From a checkpoint of a small mixture-of-experts model trained on Wikipedia: width 96, 16 experts in each of 10 layers.
Below are experts of layer 4 (counted from 0) of a mixture-of-experts language model. Rows are named router (the router's row for the expert), down (a neuron's output weights, with its number) and show model dimensions 0-95. Each number is 128 + 24 x the weight over its row's rms, rounded and kept within 0 to 255. Numbers have three digits each.
After each expert's rows: a language model's description of what the expert responds to. This comes from a sample of Wikipedia text that the model never trained on.

# expert 2
router:133141114146128116135112161137128132114105123190167118145187118119144134148130112125137150136129162086093187126149165100117113158078136111096134162100156088135126091153112123123136144114119101140129186045134128131150156130094146102135137107137119147110138115118114131123129107122120094116
down7:154109108146107113104151133082095117098170175114131147133145168119112162118159083116141145138140144119155133160183090107106136125115140113105136125138163145166151112118153104100139157149121100137113136126132109093153090152158153124174134093114164102121162084135085132134100138122150115105
down8:140067119185108162144118124084125108152162127143126098116151152127126148107142100144084137089122107182116151114133119133162142151137136112118151109122093151107134117153086153121146135157130127148152110114149130130188095099111162101144108115103133100116126097109149159156123161178145113140
down9:125091093137124157139124121139136173096117145108091140150119165139131119131077111105140136134099104201151143157141127110098111108127148136122098160125161138090151115087143119150104134137145151110092107093097128148121104118107110095152123157083097131142112096117089175171151134144143113125
down10:147140175148113165148122104167128151101112113162145159129105179141151128155142147107141122094117111107109126113113124123139193120133142130153139156151133155098084130117135138146099142099132094151136136128148143135104153149186131150139183189116121122070147142156162131140119095117147125137
down11:132090135094118096139118114120121140091126151127153191150094137102134120123114090128084138123096132099110083139132155157105113152082150113125154124120136142127102131113124206128160143115137082127132143125130108128161115098131132100164126100167177125138155160139128133123077107123101097118
down12:111132150108132148125087063119161174164116137111124106145114135109117123111025121104144123124101125120138120116144129109165105144145130123146150087143117133102178132124126130154130144136093193107106138131130156103102148133137118133150120086126125096118143148104158132104149151147135096114
down13:128121148122111150112133149108117158167120084147108139165149139134157159114112094084171097103152098119163149123154136145090080116173103167089087143125090133115111128126113084129149116153133159120122142169143143119144123123099126141140087126121105094151138136106122115169144171133120170113
Mid-word vowel syllables. Short word-internal pieces ending in a vowel, such as ca, ta, co, na, ina, inside longer words like Habitat, Vancouver, overcame.

# expert 1
router:140109191106135131154140120073124183115108143120121131132122140103131115098131115093080125107101092123124125089151100150100121109108184130122141128123075148127130141107132143103146167123127163100136161164108123105115112108173171144135134131077137122115092121168138153145144157130125159119
down10:127144138170148179133078109110107136124148128079178148124164126068100100115120152110167092109120101118137142127122177139116119102107151104138127139136105127153092116121105117170143143170128139121115127118104135116080145115136134101148175130148088121115136150163142107095163160124110152126
down11:084151128129144102109167101139132121131153107088122096137152153104102161135138138131145191064145141153075166098098144158118115133129135113173117120126132140115180158115130128099133147120126168128163146120136072115132107151123108131102080117161130126143144151080143136127126121119143155136
down12:151105151100106119175125139091113139110167114129111135133105170144163114146120141155151101116150104141107139148141124089125125135111132144094110146106154122137150175076148135099125112134088118183154159114118090140123115111121113160126135109122075124143175110116126122156169060102113150128
down13:112135138142139137106121105151139103168127126155112157154166169089146092177157101092129099121132170139097162116149143110157145126141138164108145177176167123120159160182092121091120122133119149119137146075103116107141154141133116111126161123126129127100140087118108120157141124103124109114
down14:167100130138111130137106120136114084132115089129127096163158144115133073158146108078112125129123140106159131122119129129111079135117107125104116133158076146129200115117128145108140107117113183084142166128096117117093102122140126121159142095109121140163159125098127164134126097141122166109
down15:090139096132120076146140125143133134129127213105103119122092116138159104119112110085136127113146141141124125139115136157105145138079121125103154125117143131153141162116128077093131111098150172146101114132148074125111124135135143124144120107099178089127117116126138154137107106124058149114
down16:126105136149149149120128185107125138176155169114144126163146177113188138116160092108142107060102145133108125119146121159113127131121131159132086136169090148092145157142150134127119127112169167119142092134108084103146113134136103138130153134109142106122151133130169129143143100117108145110
Table cell separators. Pipe separators between numeric cells in sports statistics tables, plus month names in dates and Slavic or Spanish surname endings such as ić, ez.

# expert 8
router:136113189102134129155137115073120185112106149121112134133119140098130120102130112093084128105100097120126123088150096147103127110115182130127139130121077147124134142103128146099157170127127160105139156161101115103117122105175172143138136136081129119119097121169136150147144155128130162113
down3:162108147128144115118121134109160154130121130131113172133167191096135121119099119138150131091159163112157113147137139110120084119150129107143135149175133150118119136119079123102140160136127130124186160151149142113115138141146104102165138138105155079165135069114168138142153126081119135104
down4:133096138183135133114144111110108095108147140131115115149112159123122101120166108138134129123148152118119138134151127085120080144123144143165094124122105115136160150115105146152116153154081150120116156142099134164122131135139096145154141061109152147114131061142214129134138093123126127118
down5:126131109108097108163128166128126110128123102137137181109143145098099126142138065106118166145132121101143180174166101137130138090107110139127161167103094162111153135115157142137165126126096095146103134121148130129102148131191136136139103154119143127083114121164140143080138115130136156132
down6:108101147089119150163127102131083111093130149178138125149138138151148123124156119114109150114127099176150125109107130134141156087136148144139104155143163111143167158115119086145114095131147124113101128096109112091112118142113103114129168098099105169114091108168123127150102113106080092084
down7:161132115105107113143125121112131152087136108104163153115116123124103123107135113097137144129110155195152167114124157094149128124149132129111138138134122108129115135119117063130123110176134154130112098113145134110130108084163114106145147143113189138136144051132176116127135086175125108119
down8:135118134134128145197092152140111163129062160108156119155147146108181120125141151100101106125106117149145124113114137115109119156123131131144096134149136176124099157141123146134065133148157123107147134149109110158117135137131112165169134141084097147139133142150103120170134079098148105131
down9:122122165157132180173112103185185105105152115131112114106125163143117109133116105122111122101113153126132115137189121127089124122112128158115132147114122182116123163104140097183112146111158141137173146128157138113106103127105113132163138104113096111134136152111115146133174115121090117097
Word stems and continuations. Word-initial or middle stems continued by suffixes, such as Iden-ti-fiers, aeria-l, les-bi-an, measure-ments, plus verbs like is, was.

# expert 15
router:137109198105138131159147118093140170114102144125123133135120139103131119106123117093086125100107091123118119093142093146100110105116189133116138131130087155127136141105146144101137170120123164104139147172104123110114110113176162145143140137077143117121086117167128146157148159129132175117
down10:075100140122099113135104161114133117102128099140131142128116163146126103145122108103147120135138114117124111140157129169104138109082129144111110128189142146161142121100133112114166170139136145156117098137160122093086104196119112144158147088135101107150081097119106132102139164143099141164
down11:146094115133113123133116139127139172064151109095147140198164182161116136118102109142125148131110101127138137113130130125164110123113116174144096145129138136125133159142097114132146124129133168109117143155088096098127161112082132125123162110091120144141123152089090171167130132135151106159
down12:167106100135129150125070115153087138119124121134137096158147140093147101154076155130118164114126151153154112105162084128141129131125137135128144171151123139139150166137121136086127117124113178075126124119157135101140134099123106130088162100117085134133115112139100140149111121083184104117
down13:143153073139123167130097139147162084129120112131137114144156153118102121104121106123084104084115130118184149130122129111127115087090075185117122138161130121122111140128117106121114132177149102137161123127139102130124139130130130131138159096127116115099146123141082093154146123092076171154
down14:127170096111130127117108129188105163105133112076115107153125127120132118112127157115146123129139115149121097153125079117156162152120037118132129140096099129146166130129128109133127160137096144116149173164076138169127134122110111138084134131120164119154133106115153097113137105139117144101
down15:127096146162149131153131144119155136083114143124131104131169102127107181150129134121140161108125131149135156097170098099139102134111120117107136081129175119126113137133167150073163112154136153092137131107124104082096119115099129146097140162160120114151156125149086131162107175092130127115
down16:155101150138136109150099105129108130182116131169151122109155105166133126128169109125122131121133112120181137130135122103141102137113094126165139163107109127080122102136105106165165125137146133162144186160118130128131119098102147094146151148124103124135108073141116124090188158132119116083
Table and list punctuation. Pipes, commas, parentheses and heading equals signs in election, filmography and sports tables, plus words like New, has, of in running text.

# expert 4
router:136100105124118113096135135132132113104127105113176124107087118113137156107105106165154123127087108126159132182173091150153160129164130118162141106137146147144136128093104102134177137150166157086135163111107111151131108119107172154108116084117116159101159093144133120138155121108126169141
down17:109079089095121098125183143159113153131098110136146136152123177163119133157186100164125121117104103123185146138125120155109127085156107142129132158094138112119137110099112137151123101162146138131142153157134094111136124095137125117148148081163126110083124137114121096140095116125108149109
down18:123125125136141120172120154135120164093147152137097117150093156158163106099104120157121143136111122192109158121113112131161128175131140133141109106162131138086185126150145076140120126135148129107120148121158135147125135122151121136164162063122155116144140165111122113156141175166126137160
down19:164084120089138134142101112126136171123126141138134130151143208077180120120109115154148149077130124138100174144126131107111111117148105154147108147144130158106168153113109140119089128132124175122121156121125150131130137141161151122161155115087124133146088134133162119157165126088119124114
down20:112125143102158125161104083123134129117154112109112158154126152138187110107102100140145104125125146098107114198124139160129105144128081103090083113117108106117167120117133122108086145126129123170091110137131076166156127129102110144123165136138117116139111120118152102112148190108139121129
down21:156099098148128118080104101127108120103139115158126139133151152124136136091076101118142107157144099133161104188136098066141091111119147121109088134131142132125158124146135154088089175083143158158119144128137102133147142147144140152133134136105119154124085124117115170150155115107102107114
down22:137106141118110131117076157148140138126102113099121198166157166106167134129125123082124128128150150127136099176163142084143147119145110125173108159111116136138137118116125143116127127134093139133147125200102115112156096125152112138151134111138126158133147111145082141110119084121176147099
down23:135101128098124141175083056076118126144087119107129124092157148098153094114081146105117111153116129149124128145146112089082093100146138146132149151152140153176147144106105128126143149157076120122129112117103147112093105111154119137123149124135134150133099107137130130177144102114145137131
Commas and clause links. Commas and periods ending clauses, plus clause-linking words like that, with, According, Although, despite, in running prose.

# expert 13
router:132128106143148144129131163152108090120153135100101126131102128126105121140142164093108125147157145153131047085163135133141132144152133145154131067138155099103129150142140146159096106137118108164135069137131116129133157158102105116140132138121087139171101170114099100154098140155140145129
down6:146128165083124160108165151100088147148135133175148142115139155083109128141132103136141110129113110142107159165146174072115123135136165139136139173144121105154161145098176147113112139097135189121133110121067123103124127154118123155135130108155097171148150123127127122128158125118119140123
down7:107170112093131113136136114133107081130138106096110133115141142112133123097119090098097167112101130137092173167137131139144103132156184169161161155135145124130154119112118131092153098160145092113149165151125114121120099134122117122167135113131114100146124125155165165143122081124148164178
down8:119131147109138173138119098137169119083108139121137138168101144159147167111085123128168178112115133145133119124105091110166140113127144092130144123104117109129136143153117129125111129156138105103141110174154087120098164109164149074161128103119156101106150120137150110130139117085126170077
down9:121138153151115150142094121154150112093177152107121182147133178070136134140117100090155085125132121149138105127163137093124113141144162143100120134142098141112169109148158163156102165123127115123135109164095150126131119107161084114111189147144110121158107130141145114119121114110160126118
down10:131094122106108129124147127116145099123112104129110159173130171091159130114201129141126130124149092137119133149100153123141149093116158105115150108114161148109124132115129116102142143157151152164152125128102119135126099156107141121205156120138143137163132163068095118119145145127104072121
down11:140154184154084145145102110099113122128131091103154131147150126139126128108196144102149141136104149163145141151114106144147138138134148109154068165106082095115107142177110134152117127157138187133158135152119128113131135102140165147108129135128154126106139123090096171096115117136121147128
down12:169129144143116139126159132171118113130117168146142109149148129158202096135117121108196139144120143107154158120163119090103140113109152135137151116162133192121129157106097136148166102110108153105085147168127105107130103122142133155122141157122123114108159082123143144163121113128128134121
Mid-word consonant pieces. Word-internal pieces made of consonant clusters, such as pt, ct, mp, st, inside words like temporarily, Lecturer, nephew, aspect.

# expert 14
router:118132127152124107124130106133141125154133142095155147131130135133143158179119118123120124137119138102088155169093110113107149151119081120190122176153111135123123135148098148135135108166138135134126115126164098089125132153144079131121100177152116122185177132122125142092147108144184085142
down10:177197118080143130098125121114118136168155148141107146100134129143118123131133106113113149139142111093138121139139133140128133129141119153159127131101115122114180146089077104145125136148112134136131133137173126092160121149133154151158131139142157134140107129131172143156075143056128121186
down11:110158101090125110138163114151144139090106158144122140145149110159129167107157132106107083164097111133116112135196149098151126060129138160115122117149121155114123150137124129116183105125120120145155123125139157100149104126143139151168131085082098121143138136146114117088169130099130110121
down12:137091149154135117199107149150146156143093119135138114182120132104148103116119151098114131114134151171128126147140149170096132149108126146081092145145111188098127158113111123115128127131085159128155148133119098128123123111137143103128145116093172144083130157100113163169114115127109142100
down13:107151134101130155157137136163095131095144152186188160156090143149135130144131100133143152108178137143149129101168146140144094134135101115137159111088110150111140157102111138134168111152100181123157118127103105122108141128180142165142131125151121143102120134085148098122132155119106131150
down14:131088131114135145091124118133138105139150127114131126145106155119179129102116142120118135051125128063120107136117136113154113141182158137138145140147079167142136111123152153105163111133155152154122176136102147090135163114151140085155165151131154089097143118138145143145099110111135120101
down15:098147141109140172129142173129161152116094160121129142128134135117145113090127157091143156105121102161110144149095164132083164122161115156156111103158096121085169119125123144118154156079108132143176174115109118139096113117145144131125108113115105084140124125164149113160091117123145099116
down16:143103135119157138129074121150115166130128127134111151141139165083172141137086110132140114115123112163136180143140149147143119136143108139125135148132149153133158167104149140088161134142080130139146120157090087083176153101119116150150158117094093103173137143117141141135152095100102153115
Word-final letters. Final letters or suffixes completing a word, like -ed, -er, -on, -n, -ing, plus Synonyms in taxonomy infobox lists.

# expert 3
router:130121121135147145136104161150122101127110112105136093131132136130134175148166155153167143138160156170152172127134168111114155108150162131143107159138149152149129180100084102164107096157174167128122112104141145192152116157132105113118134139138117097150105163137121141081121115126139121136
down17:102154104080166145154152109152105126138146153126100133135091151129125144093146133108182150116152178114118156135142118156109133136142142142109107106105132107122155116062090127114132147114110096162167190162081108128119101105097153163138117122138131122126133090127127107105155141092120139127
down18:119129113125104100110107136177112154125119141162082124120113124153140132128151126135129147117148112160101102114097088144114129109112115128140145146152097111109125111135107146126129121092137074168129144151104113105155134115099097089073113163174074131156155150170169149111112121073107131101
down19:143128138141150116140131135105162135163123117129140185158199133129161118127154114126135159143135148137098159124153136110106106109154128122164123143164122159129113136116099090148119108102143141119166147116114119086083146162115125137154178136114143085174141090141185137124127136114123182111
down20:155102160121140155085078134137145109132109155134137130135145157120105147132091087091189090064100138143127152125111081097126135135097170117085123154131129130110105109114100127140117132091128144122119127087113127139138113085102105089124152146099110086117158115104146129162143136125132128103
down21:118148132132172136143127102166140099129116147139163129145125142071118147144114093173086119115134131108144118116098131122155142103111132150113140074134144108112083122117085105161145130094148076125109156144115091091125125136143094128122125090095134155140137148102145077157116093151122099173
down22:162138144141096129116118136139124117126100126173150088092145145107129127101139133095114100127134127168076135101138113117144100125115112106143176141151168135154114100133110102128138085147112076089146163148104123150081177186132116128135155132134156124118177115116107117106168144164136124140
down23:105099138110131153170151127108098101108153128140130147148128147118151147139042122125120139128126148158159139138095113093113131097194100099125118115101101134066115122107127147120125114132084097099150110151091121126146145149138106120179135096141146132101156117114163141130117128116112084134
Headings and infobox fields. Words ending infobox or heading lines, as in Scientific classification, Kingdom, League, =, and closing parentheses, plus degree and minute signs in coordinates.